{"n_layer": 14, "d_model": 160, "n_experts": 192, "experts_per_token": 4, "d_expert": 32, "d_shared_expert": 128, "activation": "swiglu", "moe_layers": [0, 1, 2, 3, 4, 5, 6, 7, 8, 9, 10, 11, 12, 13], "router_score": "softmax", "normalize_top_k": true, "routed_scale": 2.5, "balance_loss": 0.00574, "balance_bias": false, "router_logit_norm": 2.0, "init_std_router": 0.00899, "lr_router": 0.00178, "vocab_size": 8192, "norm": "layernorm", "norm_eps": 1e-06, "tie_embeddings": false, "optimizer": "muon_variant", "lr": 0.0107, "batch_tokens": 131072, "seq_len": 512, "train_tokens": 530200000, "steps": 4046, "dataset": "wikipedia_en"}
Below are experts of layer 9 (counted from 0) of a mixture-of-experts language model. Rows are named router (the router's row for the expert), gate (a neuron's input weights, with its number), up (a neuron's input weights, with its number) and show model dimensions 0-159. Each number is 200 + 30 x the weight over its row's rms, rounded and kept within 0 to 999.
After each expert's rows: a language model's description of what the expert responds to. This comes from a sample of Wikipedia text that the model never trained on.

# expert 46
router,209,177,201,200,148,199,181,175,132,164,155,248,166,213,206,201,202,221,215,192,154,187,208,232,171,199,214,177,249,161,221,190,196,233,174,184,163,180,190,171,223,210,221,195,174,210,225,231,237,203,253,159,206,221,184,221,209,200,219,176,209,241,180,203,188,177,215,230,213,228,167,242,196,208,195,159,212,171,195,232,182,167,180,215,185,203,267,173,207,200,194,243,216,230,245,190,158,226,196,192,220,204,174,243,156,185,162,207,213,224,241,137,195,136,184,202,243,178,139,195,254,245,203,265,169,221,205,183,197,231,176,214,235,205,237,184,159,240,211,258,165,189,190,211,146,233,273,151,165,218,178,240,154,158,257,199,228,248,233,170
gate1,215,247,150,195,236,232,207,158,173,182,186,213,207,169,185,189,173,173,171,175,121,224,214,221,225,201,261,236,160,163,186,138,219,237,181,258,155,178,247,177,258,229,232,222,186,183,205,253,256,207,203,180,233,243,263,220,203,217,199,215,209,208,161,210,191,205,215,158,229,231,162,213,193,213,154,225,226,197,214,205,178,181,174,227,229,215,161,192,168,201,191,184,192,209,206,228,176,213,154,180,185,169,160,211,203,221,167,207,177,179,213,188,256,191,181,228,248,210,216,170,262,176,214,222,170,218,217,263,120,223,170,223,152,216,190,216,166,176,251,252,126,199,164,213,165,208,203,224,156,211,193,198,185,170,230,179,190,195,195,219
up1,223,276,144,209,223,221,184,160,189,164,213,225,178,162,189,194,173,185,193,168,104,232,228,226,195,209,278,250,145,162,204,154,190,181,214,273,146,169,240,165,252,197,235,205,215,169,204,232,248,191,196,188,219,232,234,219,207,189,214,194,250,222,145,210,206,204,198,167,226,230,162,229,211,182,196,200,194,209,185,230,146,172,167,209,187,217,152,181,171,190,170,205,210,210,218,232,184,178,134,192,171,167,190,184,195,199,162,182,206,189,202,213,238,187,195,209,251,170,221,151,217,208,201,251,166,236,191,243,142,214,194,241,186,189,196,213,164,209,253,261,154,214,194,200,181,224,192,204,140,203,209,173,202,174,236,193,183,199,180,217
Description: Biography action verbs. Biographical verbs and the prepositions after them about study and career, such as attended, graduated, joined, at the University.

# expert 50
router,192,185,277,219,209,160,225,219,239,180,178,158,199,187,225,213,228,165,243,210,212,212,179,183,216,155,209,228,171,192,194,211,165,204,153,213,197,268,188,240,226,228,194,226,175,173,177,219,221,165,214,178,156,190,208,208,249,130,192,227,211,203,205,211,174,215,214,151,209,187,255,233,164,200,255,193,146,225,226,169,187,249,229,211,199,191,198,239,210,176,206,217,197,158,191,166,147,217,232,190,198,244,234,196,216,224,175,192,195,161,147,198,249,243,158,214,140,214,175,242,130,233,197,214,252,215,252,167,219,185,166,230,252,180,185,218,213,156,250,201,183,226,169,217,159,186,193,243,167,189,174,238,169,224,135,180,213,222,212,226
gate0,178,199,276,152,214,186,189,160,240,257,144,186,214,217,247,179,275,186,219,219,199,253,179,133,222,205,155,158,183,190,185,204,211,215,222,183,234,226,243,211,184,228,157,205,206,155,220,246,142,228,150,206,180,208,235,182,189,217,231,161,202,181,217,230,232,242,199,218,208,204,240,166,187,178,241,253,172,183,238,142,214,205,201,217,252,230,203,197,184,230,219,121,183,224,186,180,234,146,227,156,185,187,200,190,210,179,217,159,189,179,161,158,193,185,160,162,212,211,222,173,205,156,217,213,194,127,182,192,207,155,199,202,218,229,182,163,206,210,221,256,212,154,195,230,187,166,194,181,191,222,256,173,198,177,224,192,194,179,186,212
up0,163,242,237,163,230,188,201,204,185,256,221,173,209,187,215,189,209,198,129,234,196,230,155,218,206,179,201,193,156,202,179,179,208,159,222,155,253,178,229,190,189,229,180,190,213,200,228,153,202,243,176,219,217,249,216,203,219,160,190,169,178,155,203,227,245,215,194,166,225,201,235,184,182,137,259,270,183,167,190,143,219,176,224,221,189,198,143,164,271,249,192,195,219,204,147,239,210,186,213,144,167,143,197,210,220,252,151,207,209,196,172,199,230,211,239,275,210,194,163,210,186,204,155,217,167,157,184,184,173,224,198,218,192,250,193,202,176,224,143,218,209,197,238,192,189,178,204,174,242,207,224,207,238,163,234,231,225,183,160,197
Description: Table header words. Column-header words in tables, such as Votes, Candidate, Nationality, Time, W, Score, Population, plus percent signs.

# expert 13
router,253,121,201,215,197,176,162,173,226,228,228,240,210,182,245,188,189,173,210,138,190,195,230,197,192,172,137,170,148,150,186,186,175,197,182,204,207,214,213,196,183,174,246,129,216,162,210,251,221,289,248,135,221,193,192,221,227,205,201,198,189,275,185,162,229,176,162,184,203,251,194,194,200,201,184,160,242,245,188,227,204,249,177,185,185,173,225,169,190,250,205,257,212,184,181,209,224,191,196,213,196,160,182,194,180,151,197,224,209,146,214,151,214,219,220,213,172,229,177,193,172,186,212,272,209,208,204,171,200,195,239,214,237,168,215,205,204,216,201,213,203,209,175,140,165,173,207,232,173,231,168,176,164,170,213,226,221,193,152,241
gate1,222,190,177,175,210,244,174,187,163,221,212,173,196,222,220,138,208,196,206,186,169,174,177,205,201,211,214,160,237,236,226,184,177,200,259,215,170,214,206,229,204,140,235,232,199,132,208,240,200,206,207,212,212,211,187,155,213,202,206,167,198,168,206,193,227,148,225,236,178,201,225,192,214,145,231,207,230,201,203,207,181,184,220,210,202,176,235,177,198,204,218,211,167,213,158,215,235,168,257,173,223,221,163,205,205,274,216,195,187,200,204,213,216,197,204,163,130,165,149,171,257,215,149,254,238,227,237,209,145,209,158,221,191,234,217,222,161,242,249,231,172,243,170,135,223,190,125,215,135,248,195,175,163,201,207,183,127,216,206,178
up1,224,202,184,170,217,215,181,209,136,266,178,218,226,174,237,196,206,148,211,203,192,219,202,221,179,201,175,196,260,223,178,224,168,242,211,190,175,271,235,239,192,135,184,222,255,168,223,223,189,238,189,190,198,208,178,194,158,189,197,185,194,200,227,197,202,212,176,176,202,181,208,193,198,165,143,240,242,201,168,186,176,196,209,217,151,213,242,199,213,225,210,199,223,153,155,236,213,130,229,178,212,210,234,198,217,232,192,157,260,179,162,202,155,256,208,166,180,181,204,196,201,178,236,196,207,230,214,206,189,204,134,179,211,254,221,213,164,215,294,199,193,217,214,156,233,202,176,236,118,192,151,133,195,224,203,149,183,218,179,216
Description: Verb stems before suffix. Verb stems after was, and or a comma that take an ending next, e.g. went, tie(d), sum(marizing), stand(s), exist(ed).

# expert 55
router,172,182,238,207,182,229,209,226,184,183,231,218,190,203,202,199,258,180,255,152,216,225,247,215,133,136,224,198,117,194,187,234,169,241,160,174,183,141,216,217,214,182,213,144,257,233,200,175,205,244,241,174,189,214,200,199,191,192,188,213,205,226,176,171,243,226,179,159,154,202,190,222,161,171,211,196,185,218,216,261,203,191,166,167,174,219,195,188,198,222,197,230,210,211,216,195,201,166,211,185,232,179,166,274,143,183,171,242,169,189,212,169,254,158,183,196,227,184,176,220,164,205,249,239,269,250,222,184,164,190,229,224,236,210,162,172,206,178,216,208,182,189,123,212,193,162,151,226,168,230,208,168,209,229,214,217,203,203,201,242
gate0,217,189,206,142,224,233,204,194,172,212,151,165,217,184,184,155,244,171,235,200,165,264,196,227,233,165,192,164,197,189,221,231,228,206,206,210,177,237,189,136,203,196,210,130,179,182,194,227,207,170,203,236,178,221,199,228,262,171,190,181,205,214,221,233,219,202,205,188,216,179,237,233,181,232,229,231,161,195,203,190,184,209,245,179,199,198,184,134,212,164,175,154,243,208,151,128,213,222,189,148,191,196,189,198,211,254,229,181,242,260,186,202,273,192,173,176,229,175,198,200,214,224,126,225,229,214,193,241,199,219,256,219,169,217,148,217,206,261,160,237,240,165,229,162,174,163,165,218,230,195,188,183,163,234,226,212,167,166,209,214
up0,235,183,199,229,207,172,230,185,209,193,192,191,176,191,230,270,244,213,171,239,240,215,159,182,209,207,222,205,182,229,216,216,204,228,236,229,222,197,188,209,184,173,163,234,205,204,174,132,168,181,200,187,203,215,144,136,172,178,187,238,249,205,206,227,180,209,167,262,190,209,239,181,191,194,128,204,163,210,204,212,250,209,175,186,188,206,243,200,177,221,266,231,184,203,225,250,180,160,175,183,208,227,212,160,289,169,180,163,202,145,220,167,135,206,191,141,172,262,231,183,186,192,208,192,204,187,226,220,218,227,150,138,209,194,223,215,171,163,178,198,157,263,228,252,214,225,196,172,148,173,226,208,196,175,164,189,199,181,206,222
Description: Mid-word verb pieces. Verbs and verb pieces before -ed or -ing endings, inside the word, e.g. broke out, wor-sen-ed, prom-pt-ed, compl-icate-d.

# expert 3
router,179,167,109,198,243,165,217,217,186,237,212,191,232,183,178,206,163,146,228,245,221,217,215,213,234,181,245,167,161,204,157,160,229,188,257,261,215,170,197,155,195,180,202,153,162,250,202,228,246,202,185,177,230,182,199,150,213,264,151,242,189,167,168,186,179,228,177,142,177,183,197,171,216,217,189,162,222,219,173,176,177,228,232,204,198,188,210,230,248,190,221,193,197,227,178,177,182,181,194,186,218,150,197,194,205,176,206,223,212,225,211,211,199,238,234,223,257,224,258,205,250,233,172,160,160,196,133,230,191,216,248,174,185,203,189,225,200,173,232,125,159,211,207,155,213,201,241,223,219,184,184,165,236,214,191,227,165,233,205,191
gate1,212,175,189,216,220,241,207,201,186,200,138,192,235,206,186,243,186,136,197,184,165,181,175,198,195,187,200,214,159,216,212,199,225,183,227,219,252,176,220,220,177,195,192,227,230,264,213,202,205,226,264,164,199,180,160,160,194,150,213,232,217,203,176,222,216,238,240,203,167,187,228,192,180,178,206,207,192,147,235,184,253,171,195,158,211,178,211,195,269,93,236,191,218,201,202,174,142,234,171,211,164,222,203,213,229,153,171,137,214,229,218,181,201,176,193,194,216,229,232,201,168,199,215,216,195,188,175,183,151,236,181,224,164,200,200,210,300,227,219,204,186,213,230,156,181,191,282,254,150,172,160,209,190,193,174,174,211,211,235,186
up1,236,222,216,173,240,217,228,245,165,278,173,178,220,205,173,261,150,182,168,168,189,152,154,172,211,227,176,233,154,193,257,157,187,228,197,180,230,183,236,246,217,159,187,213,158,196,206,191,144,263,238,192,213,211,189,232,170,188,172,214,226,165,219,163,156,209,203,222,223,187,226,242,237,215,148,222,217,189,250,175,175,211,209,189,206,197,259,209,176,199,150,174,142,206,173,180,166,200,234,219,195,158,193,175,189,180,255,189,175,193,243,233,184,156,188,193,230,217,260,205,170,190,203,184,188,185,246,203,191,203,210,163,203,220,205,217,237,235,122,200,166,192,223,151,177,187,255,239,242,210,174,169,229,169,175,223,185,203,200,213
Description: Capital letters, abbreviations. Single capital letters and hyphens in tables and lists, like U.S., WBA titles, M of Midfielders, and table-rule dashes.

# expert 10
router,169,246,226,178,236,252,191,219,231,167,188,180,189,160,214,274,234,184,211,198,263,197,194,243,178,162,239,192,203,190,202,237,156,181,143,214,186,164,190,211,216,216,208,188,268,176,229,196,142,208,220,181,163,185,182,231,216,189,183,272,189,179,244,201,199,173,164,155,215,194,157,224,180,251,216,199,195,221,247,229,198,186,159,170,167,224,212,175,227,174,236,164,184,150,211,209,191,199,177,208,237,229,204,221,220,230,204,154,171,227,174,213,233,235,204,212,160,223,221,241,181,229,216,212,192,182,244,231,155,180,172,191,252,198,134,229,195,193,198,181,198,183,202,274,225,257,177,214,152,216,236,224,158,241,151,181,220,246,240,209
gate0,228,198,217,220,196,202,219,182,203,252,197,200,188,199,195,153,206,176,205,182,183,186,163,167,154,226,193,221,203,188,180,185,205,212,204,243,214,161,218,150,235,191,193,189,161,223,174,243,185,216,157,264,236,158,200,166,212,173,212,237,244,266,150,179,217,243,223,175,258,169,182,182,124,202,214,227,226,228,191,155,200,248,219,192,202,192,209,224,221,216,192,224,207,217,226,230,256,180,160,222,150,203,220,186,262,222,192,211,256,226,224,206,203,181,163,215,225,280,173,191,173,139,179,203,186,186,217,180,208,194,242,226,262,198,192,257,203,239,154,233,171,197,204,200,206,136,217,148,166,194,195,125,235,195,200,172,212,141,208,201
up0,236,157,172,203,241,159,227,209,197,248,174,178,178,188,176,191,227,195,214,248,251,186,228,187,185,178,180,197,169,195,156,188,217,199,214,157,186,176,196,154,207,244,193,230,186,167,219,161,205,141,194,218,234,179,136,183,188,221,217,218,239,239,147,216,141,223,187,232,193,154,255,182,153,190,199,181,211,182,198,217,240,208,236,187,186,128,171,228,219,159,247,220,241,206,222,169,184,162,203,218,236,155,225,170,222,158,191,196,242,207,202,251,238,215,192,194,226,182,182,197,183,155,198,158,202,216,225,240,222,175,241,242,119,208,136,231,183,186,201,265,233,165,211,180,226,168,200,218,207,241,222,152,226,218,231,182,196,144,181,211
Description: Cell and line ends. Table pipes, closing parentheses, heading equals signs and line-final tokens right after a name or year, such as Airport |, (2010), Mosque =.

# expert 62
router,229,248,211,183,211,263,187,236,169,193,196,225,192,157,188,188,241,232,173,250,200,218,238,213,136,189,165,197,147,193,232,147,196,240,155,179,149,227,185,209,146,215,223,209,222,190,176,238,228,216,226,178,170,243,223,250,199,217,187,201,179,222,239,158,223,243,192,163,174,207,220,239,163,201,209,161,213,170,222,199,252,215,155,231,185,167,174,198,185,222,160,215,194,192,157,197,147,184,176,231,220,223,155,208,182,197,209,216,172,209,189,227,177,182,217,218,200,211,250,211,169,231,260,252,182,190,202,221,202,171,185,182,163,174,191,165,148,229,249,233,223,176,241,137,188,170,226,178,230,159,164,224,281,232,229,155,202,241,198,188
gate1,223,222,172,206,208,238,179,222,213,228,185,257,196,174,191,204,238,153,209,222,200,184,247,211,242,191,163,185,203,173,173,232,134,204,171,217,228,240,209,169,170,170,168,203,204,220,205,174,246,253,213,251,212,187,225,188,217,202,234,178,177,214,139,163,240,220,208,148,240,228,229,212,179,174,173,167,178,215,207,218,203,194,147,167,175,229,200,177,140,218,246,213,226,175,191,219,206,250,230,251,230,216,203,147,214,201,159,249,162,174,196,170,144,204,188,262,194,222,158,272,170,184,228,151,175,193,254,197,190,251,210,185,229,154,135,238,211,235,183,197,216,189,213,193,145,222,241,172,199,153,155,217,187,215,206,188,208,207,175,218
up1,208,166,225,240,243,229,204,214,179,190,189,191,168,189,199,183,174,267,200,203,204,197,190,143,196,153,192,209,272,206,228,181,167,240,208,206,164,152,237,213,208,133,191,206,216,173,224,133,183,184,224,209,195,172,157,167,209,233,206,207,187,199,204,206,195,223,187,207,214,244,192,281,175,258,220,219,192,200,249,231,176,205,200,169,193,207,237,221,164,187,198,200,224,232,208,162,208,163,248,216,204,162,150,205,161,191,170,251,198,168,179,197,239,183,176,181,164,243,205,190,227,154,207,199,182,248,205,143,223,211,189,137,281,220,175,226,193,199,199,193,209,195,191,227,184,281,203,170,210,136,233,159,233,182,147,162,193,226,252,179
Description: Person role nouns. Nouns for people's roles or relations after the/his/a, such as director, President, father, member, coach, dealer.

# expert 51
router,192,163,176,250,236,137,164,216,203,217,229,213,202,198,202,208,146,207,223,235,203,159,158,149,233,154,168,180,131,154,178,185,232,210,271,192,216,226,210,180,180,160,185,229,236,186,177,215,206,235,187,186,231,141,231,178,215,249,230,199,220,238,198,210,217,222,185,227,197,264,163,166,232,206,145,197,175,157,175,197,279,238,188,219,206,197,237,214,197,224,184,175,162,217,165,178,197,162,148,204,195,166,203,172,249,166,217,247,216,157,247,163,213,243,227,165,233,209,215,182,167,173,229,182,204,156,153,168,200,197,223,186,223,162,243,197,226,191,204,159,186,185,226,163,209,198,195,243,250,241,176,182,206,207,176,227,211,230,166,219
gate1,224,215,199,202,200,201,261,215,217,154,221,224,256,234,164,148,169,165,176,232,241,185,212,190,204,206,251,178,185,189,193,193,171,197,180,211,217,238,255,249,194,231,218,266,182,185,204,166,173,176,173,213,171,207,225,191,226,208,228,180,202,226,207,192,195,221,201,197,264,250,156,204,186,178,215,211,241,242,218,160,252,187,197,215,227,209,180,228,196,168,233,161,151,144,215,188,219,229,210,243,191,169,205,254,196,214,211,237,201,194,136,206,116,254,198,178,173,146,179,234,167,217,194,197,197,183,183,168,165,204,168,191,205,173,174,237,210,153,210,174,229,160,236,144,173,175,237,216,247,145,201,183,165,191,210,157,183,155,226,261
up1,118,210,182,198,182,192,175,180,223,181,211,214,199,173,190,152,191,214,151,161,212,189,251,209,185,155,170,233,170,176,227,239,191,222,173,174,250,211,165,241,173,206,213,156,198,176,231,178,182,200,188,208,191,193,212,212,261,188,233,200,191,198,200,214,194,211,208,206,182,259,232,249,163,186,215,230,181,236,230,173,158,227,174,222,153,179,211,301,237,180,166,207,192,253,163,197,248,193,211,200,152,166,152,192,246,212,206,211,181,232,218,229,210,158,174,191,196,160,244,219,184,192,172,133,298,231,236,205,217,209,210,202,227,193,229,183,184,227,163,217,218,165,167,212,203,213,200,239,202,193,228,199,143,193,189,229,210,259,138,170
Description: Word-initial fragments. First letter or two of a word split into pieces, often in architectural descriptions, like m-ask, b-as-relief, Co-at, co-ckpits.

# expert 52
router,241,171,147,195,229,132,219,222,252,263,209,203,223,186,199,181,165,181,206,242,172,218,223,190,222,214,207,183,165,181,173,204,258,217,274,226,220,231,175,150,205,205,176,182,145,222,164,218,212,186,198,158,263,207,222,165,135,249,167,199,245,243,163,179,178,210,199,233,173,198,219,196,233,178,186,200,169,220,185,224,189,245,222,219,209,170,212,193,175,211,208,166,188,245,226,215,183,212,170,179,156,151,209,155,227,201,236,249,210,171,235,173,174,250,224,188,247,207,188,209,199,169,202,171,195,187,178,169,233,252,230,159,232,209,197,164,213,226,184,162,193,175,172,149,216,155,209,201,199,191,150,154,236,214,258,158,193,207,177,254
gate0,217,196,207,176,198,187,198,192,145,180,200,136,278,214,214,228,202,275,223,186,201,221,180,214,170,201,181,226,165,224,159,176,212,182,182,199,185,255,199,183,226,224,178,202,194,243,174,205,281,187,171,179,222,153,237,197,130,201,224,164,221,210,237,234,187,181,164,202,245,200,245,180,184,157,169,156,180,214,185,173,227,187,178,220,211,266,199,132,168,249,191,167,162,233,207,148,194,258,216,167,228,241,209,191,245,211,177,222,173,221,165,155,255,182,240,208,223,194,168,201,192,244,253,198,203,194,192,229,194,210,169,195,211,245,215,196,188,125,238,214,198,219,191,179,183,244,200,190,201,196,182,188,182,168,146,225,194,185,249,235
up0,150,212,170,170,187,200,192,151,243,178,190,217,144,224,187,228,235,201,198,240,285,194,198,210,234,165,185,174,250,241,204,231,223,181,197,176,201,178,179,231,215,181,249,228,182,178,252,182,113,165,229,213,177,237,209,241,277,176,180,200,181,183,208,196,210,203,212,179,226,200,171,172,216,211,205,191,217,195,179,198,226,200,186,151,182,240,209,248,209,228,211,243,293,207,165,207,206,185,170,233,165,158,163,169,178,169,188,169,229,135,282,233,175,161,221,179,184,206,241,207,243,217,152,212,216,215,194,166,158,189,186,173,187,184,211,206,234,222,183,192,194,174,189,161,181,215,176,182,256,200,155,221,220,196,245,183,223,220,186,170
Description: Capitalized title openings. Word-initial capitalized pieces starting song titles, remix credits and table entries, such as Remix, Suggestion, Promoted, plus Thai and Japanese bytes.

# expert 30
router,222,170,215,167,177,212,194,169,222,161,181,207,229,187,193,171,172,208,184,178,189,176,179,217,204,187,252,193,209,196,260,179,176,151,197,224,233,166,168,176,167,223,221,186,164,196,188,150,217,212,159,167,172,206,232,196,223,185,202,160,129,175,169,191,231,227,215,207,258,164,158,210,181,139,217,175,191,250,196,228,180,205,182,187,201,216,222,204,242,242,218,299,205,177,177,219,188,228,193,245,232,238,197,186,199,213,193,218,212,134,190,181,208,235,174,197,182,206,204,246,207,227,190,232,236,232,210,165,141,229,185,207,241,177,246,226,224,211,197,248,240,218,251,216,189,175,229,203,211,214,234,267,136,174,214,182,267,119,227,175
gate1,166,132,221,184,277,233,184,220,212,206,177,189,183,228,260,172,193,226,214,159,204,158,163,184,190,208,209,204,208,200,223,182,217,161,176,148,190,204,129,128,189,194,241,162,186,223,177,178,183,192,218,211,183,200,210,196,144,168,176,166,189,161,223,216,245,245,233,219,239,214,166,191,271,234,213,164,185,174,163,185,204,202,184,179,207,212,188,235,215,195,233,215,233,206,180,243,224,176,188,175,225,280,217,217,172,202,195,204,168,229,171,251,221,242,209,159,187,235,286,230,177,152,260,192,191,240,207,183,218,241,178,193,206,168,225,240,169,193,138,205,190,201,244,165,213,227,156,233,204,199,225,190,179,169,204,211,228,172,211,171
up1,167,150,234,193,233,222,192,227,187,200,177,183,185,205,237,143,150,217,239,204,179,152,162,152,177,164,231,161,206,176,223,237,204,177,188,140,218,200,122,147,201,222,243,172,179,176,192,181,199,193,253,197,132,224,218,209,192,189,198,194,165,168,204,234,292,226,201,232,238,223,194,194,211,189,184,196,188,229,183,224,191,242,190,245,210,167,214,216,264,161,126,222,198,200,147,223,212,212,219,195,237,254,206,247,165,237,210,238,186,231,181,208,171,213,180,203,206,236,244,200,163,183,246,227,192,212,203,172,210,241,169,175,220,165,207,279,187,185,166,187,228,227,215,173,179,206,153,170,183,212,221,210,177,196,232,240,206,213,191,162
Description: Past participle verbs. Past-tense or participle verbs after was/who/were in biographies and descriptions, such as played, served, worked, located, named, sold.

# expert 63
router,163,177,171,162,158,206,199,191,152,233,238,206,160,234,186,184,229,156,209,218,180,201,183,171,230,186,219,220,173,133,206,193,169,188,187,179,265,263,251,233,228,214,203,241,244,147,253,227,180,199,192,205,177,222,208,190,215,203,233,201,192,212,238,202,223,253,176,201,220,228,166,244,221,218,140,141,202,164,200,246,167,196,181,185,185,180,144,173,175,226,197,231,151,188,201,215,276,201,194,147,238,163,162,206,162,230,206,163,219,204,225,170,237,204,192,262,172,174,181,163,186,198,190,156,149,162,182,180,168,177,225,234,226,191,209,195,222,172,214,235,240,188,191,200,224,189,186,228,168,248,213,173,237,221,168,204,230,218,201,273
gate2,212,233,197,186,203,185,183,189,235,186,241,173,196,229,201,197,137,155,196,229,170,196,243,196,261,231,158,203,182,145,208,240,195,200,195,202,263,241,188,189,176,200,213,210,186,164,167,215,222,235,205,188,169,144,166,210,188,168,189,212,140,193,190,200,215,198,203,202,189,236,223,226,218,183,195,150,109,211,177,259,191,211,216,233,234,147,213,148,181,222,152,199,214,190,242,173,200,203,175,108,198,245,262,183,140,198,187,218,218,185,201,200,184,163,197,216,223,187,226,214,220,224,204,191,283,265,200,219,156,186,168,143,184,142,180,152,217,257,196,222,222,231,219,225,219,194,214,168,184,215,225,196,228,199,236,207,214,227,187,203
up2,193,209,197,163,205,210,194,194,216,207,199,190,223,184,179,201,202,180,191,211,214,210,239,184,176,204,241,188,132,208,198,207,244,274,199,189,239,223,198,205,198,238,218,184,204,195,191,256,222,131,208,210,143,192,175,223,188,198,157,260,154,215,167,200,288,207,171,183,253,171,205,231,242,186,178,186,168,240,148,211,221,220,190,185,185,171,227,189,169,202,186,213,189,207,212,196,231,259,197,171,184,229,244,172,194,206,183,196,167,162,196,229,177,211,160,234,218,169,198,181,150,208,192,148,275,197,202,229,246,174,197,182,153,176,236,227,197,248,234,217,249,235,201,146,188,114,219,181,204,208,235,207,125,167,233,157,220,217,153,186
Description: Plural endings, pronouns. Plural -s endings on nouns and inner word pieces, like lands, things, ceramics, plus pronouns they, them, all, you.

# expert 7
router,280,219,196,185,178,209,198,152,176,173,220,211,242,190,229,234,212,221,205,167,179,235,180,215,153,183,231,204,165,140,228,163,166,145,222,234,206,211,236,199,150,230,197,166,209,158,216,258,246,192,180,225,190,212,198,135,206,184,162,227,181,225,181,166,211,242,196,194,185,198,214,215,174,202,194,214,206,219,145,178,189,223,170,243,200,142,177,243,176,203,175,264,237,227,183,202,154,143,234,182,215,227,226,213,177,211,205,232,228,227,266,225,195,197,178,205,161,175,220,238,157,244,229,227,198,244,115,197,227,178,186,198,188,216,248,226,150,202,215,182,230,201,173,203,224,166,184,193,202,261,207,177,196,212,236,208,200,154,133,193
gate2,122,199,197,169,160,150,179,180,214,296,231,175,173,210,135,176,204,229,185,220,114,190,196,245,195,234,165,169,135,174,183,172,215,167,194,180,193,191,222,173,184,183,178,229,184,226,244,205,161,203,251,223,255,215,165,237,231,154,239,187,279,240,196,222,205,230,213,210,182,142,224,165,190,228,203,237,198,204,220,179,205,199,178,244,194,156,218,179,199,190,236,170,215,166,223,209,233,214,222,178,219,180,221,216,229,227,231,143,190,184,178,214,179,208,190,207,232,206,244,177,159,229,195,216,223,211,186,184,194,232,176,273,237,189,163,194,201,182,183,259,202,178,219,181,224,189,165,189,195,168,251,182,193,205,250,195,209,183,162,206
up2,281,226,206,203,195,170,142,173,172,161,204,211,218,182,240,218,198,147,185,173,226,208,193,227,223,161,190,258,213,159,220,224,198,172,206,203,211,252,235,178,203,236,190,167,193,196,198,205,250,219,210,217,185,164,187,200,267,240,214,206,201,152,231,178,225,206,181,246,230,190,121,254,254,193,149,190,240,211,166,183,204,180,182,257,217,167,221,209,176,171,212,208,256,223,162,177,181,212,193,195,192,225,210,209,186,226,170,195,228,196,208,216,219,219,192,204,153,249,237,184,151,210,176,206,167,164,189,157,130,184,190,180,168,232,176,246,169,245,170,159,225,207,196,199,201,234,179,214,221,267,167,170,139,179,208,199,217,178,232,133
Description: Work and project nouns. Nouns naming works or undertakings and the word based after a description, such as film based, album, book, research, voyage.

# expert 60
router,208,229,200,177,193,229,246,173,201,125,137,179,186,197,222,203,170,227,158,205,242,172,217,203,210,199,217,226,234,197,162,259,156,250,157,241,214,169,185,184,201,207,156,223,168,198,224,160,145,145,185,240,176,231,191,200,255,157,195,260,220,156,184,207,167,213,205,196,216,196,211,207,193,195,199,214,175,228,238,247,223,207,174,246,192,208,211,211,180,163,180,207,244,145,176,207,184,217,250,239,190,221,189,203,240,178,174,198,204,203,187,227,174,227,187,267,165,174,152,192,189,261,240,275,164,195,214,175,223,253,160,188,191,228,160,230,181,187,234,187,162,200,211,199,204,203,231,169,205,140,221,221,194,178,184,206,231,274,239,178
gate1,163,169,242,189,125,161,282,169,228,121,230,141,220,166,240,169,251,174,259,185,192,198,207,209,217,216,178,215,191,163,169,216,269,202,235,190,169,208,140,160,197,249,178,232,175,201,152,201,202,167,148,239,195,194,187,234,189,264,166,138,230,194,198,206,173,188,181,227,210,168,173,208,173,200,252,231,172,213,179,221,205,252,242,231,199,224,182,159,213,200,210,192,185,224,192,170,187,191,188,197,199,225,249,212,194,191,201,177,173,225,177,224,169,227,241,208,222,193,176,198,256,167,201,151,234,224,235,175,226,174,215,221,223,205,215,180,203,204,231,181,279,206,223,214,228,184,204,188,211,193,204,259,214,217,219,202,211,257,184,189
up1,229,177,207,168,246,239,212,183,161,250,174,228,186,183,208,219,268,222,137,234,161,199,195,212,209,216,175,216,189,217,219,266,201,214,203,169,233,162,260,219,207,214,221,198,244,200,216,177,184,249,228,219,177,216,182,204,212,184,196,199,167,178,195,248,189,202,214,194,220,212,203,173,214,240,197,220,190,244,235,207,143,190,178,221,179,222,187,216,112,153,187,154,208,290,225,221,245,199,179,141,224,219,155,204,231,194,239,234,231,232,184,127,196,204,189,193,190,195,211,130,180,232,197,210,213,206,175,186,182,170,190,235,233,206,194,221,179,177,160,156,116,211,158,255,202,220,195,153,233,217,184,162,209,201,198,161,198,167,174,219
Description: Award and credit lists. Category words and separators in award tables and credit lists, such as Best, Outstanding, Actor, Drama, Nominated, pipes and semicolons.

# expert 9
router,196,195,230,157,173,229,219,187,181,189,180,160,191,187,134,185,237,234,165,197,213,274,182,193,218,194,252,231,209,203,226,207,155,122,166,185,201,155,208,189,166,219,215,216,232,203,162,200,152,242,206,185,154,218,201,264,194,160,200,222,174,155,226,191,192,213,207,171,174,211,209,248,158,194,247,187,216,175,163,211,177,150,176,255,214,239,169,187,214,199,206,196,198,174,199,211,212,238,163,197,211,221,178,218,192,183,194,193,196,231,228,226,252,148,146,219,158,183,182,174,185,259,236,238,230,218,298,223,163,233,179,271,241,200,206,224,218,214,240,205,174,212,233,229,192,230,196,191,216,178,230,229,167,205,177,175,215,136,230,185
gate1,162,172,189,223,147,142,235,189,183,170,197,167,147,230,201,200,214,223,204,190,171,207,255,238,222,166,243,263,191,255,190,179,232,206,232,175,173,178,206,196,204,191,202,167,194,260,217,227,235,170,248,168,195,194,229,180,189,188,180,197,200,144,199,159,118,214,161,142,199,168,187,193,202,219,278,232,223,153,197,213,197,261,157,231,195,210,189,152,245,196,216,200,170,237,202,168,232,236,214,200,220,198,124,193,190,184,204,208,206,233,188,238,167,235,235,200,228,198,235,186,248,248,230,241,155,177,225,176,209,205,192,207,148,205,230,186,209,209,189,192,198,208,219,161,170,158,171,165,180,171,207,184,242,200,206,188,227,225,242,137
up1,196,177,182,209,188,200,261,203,224,166,223,223,197,236,198,244,166,268,135,219,199,149,210,209,190,163,177,238,224,177,219,228,239,203,173,224,228,228,208,230,169,190,141,187,193,260,162,201,207,196,241,178,151,199,147,196,222,171,183,255,200,187,181,198,202,216,159,213,200,240,234,190,227,235,245,171,219,197,197,209,165,199,173,209,186,187,152,174,217,175,136,183,235,271,140,190,231,193,233,219,177,188,176,147,184,245,197,170,181,225,214,188,238,177,247,261,235,214,247,181,186,155,216,186,204,168,198,199,222,228,172,194,195,206,231,185,229,252,210,179,202,170,228,188,191,183,162,229,199,229,179,239,241,188,160,118,250,224,231,197
Description: Past participles, damage events. Verb endings and participles in passive accounts of ships and incidents, such as killed, torpedoed, struck, captured, plus following prepositions.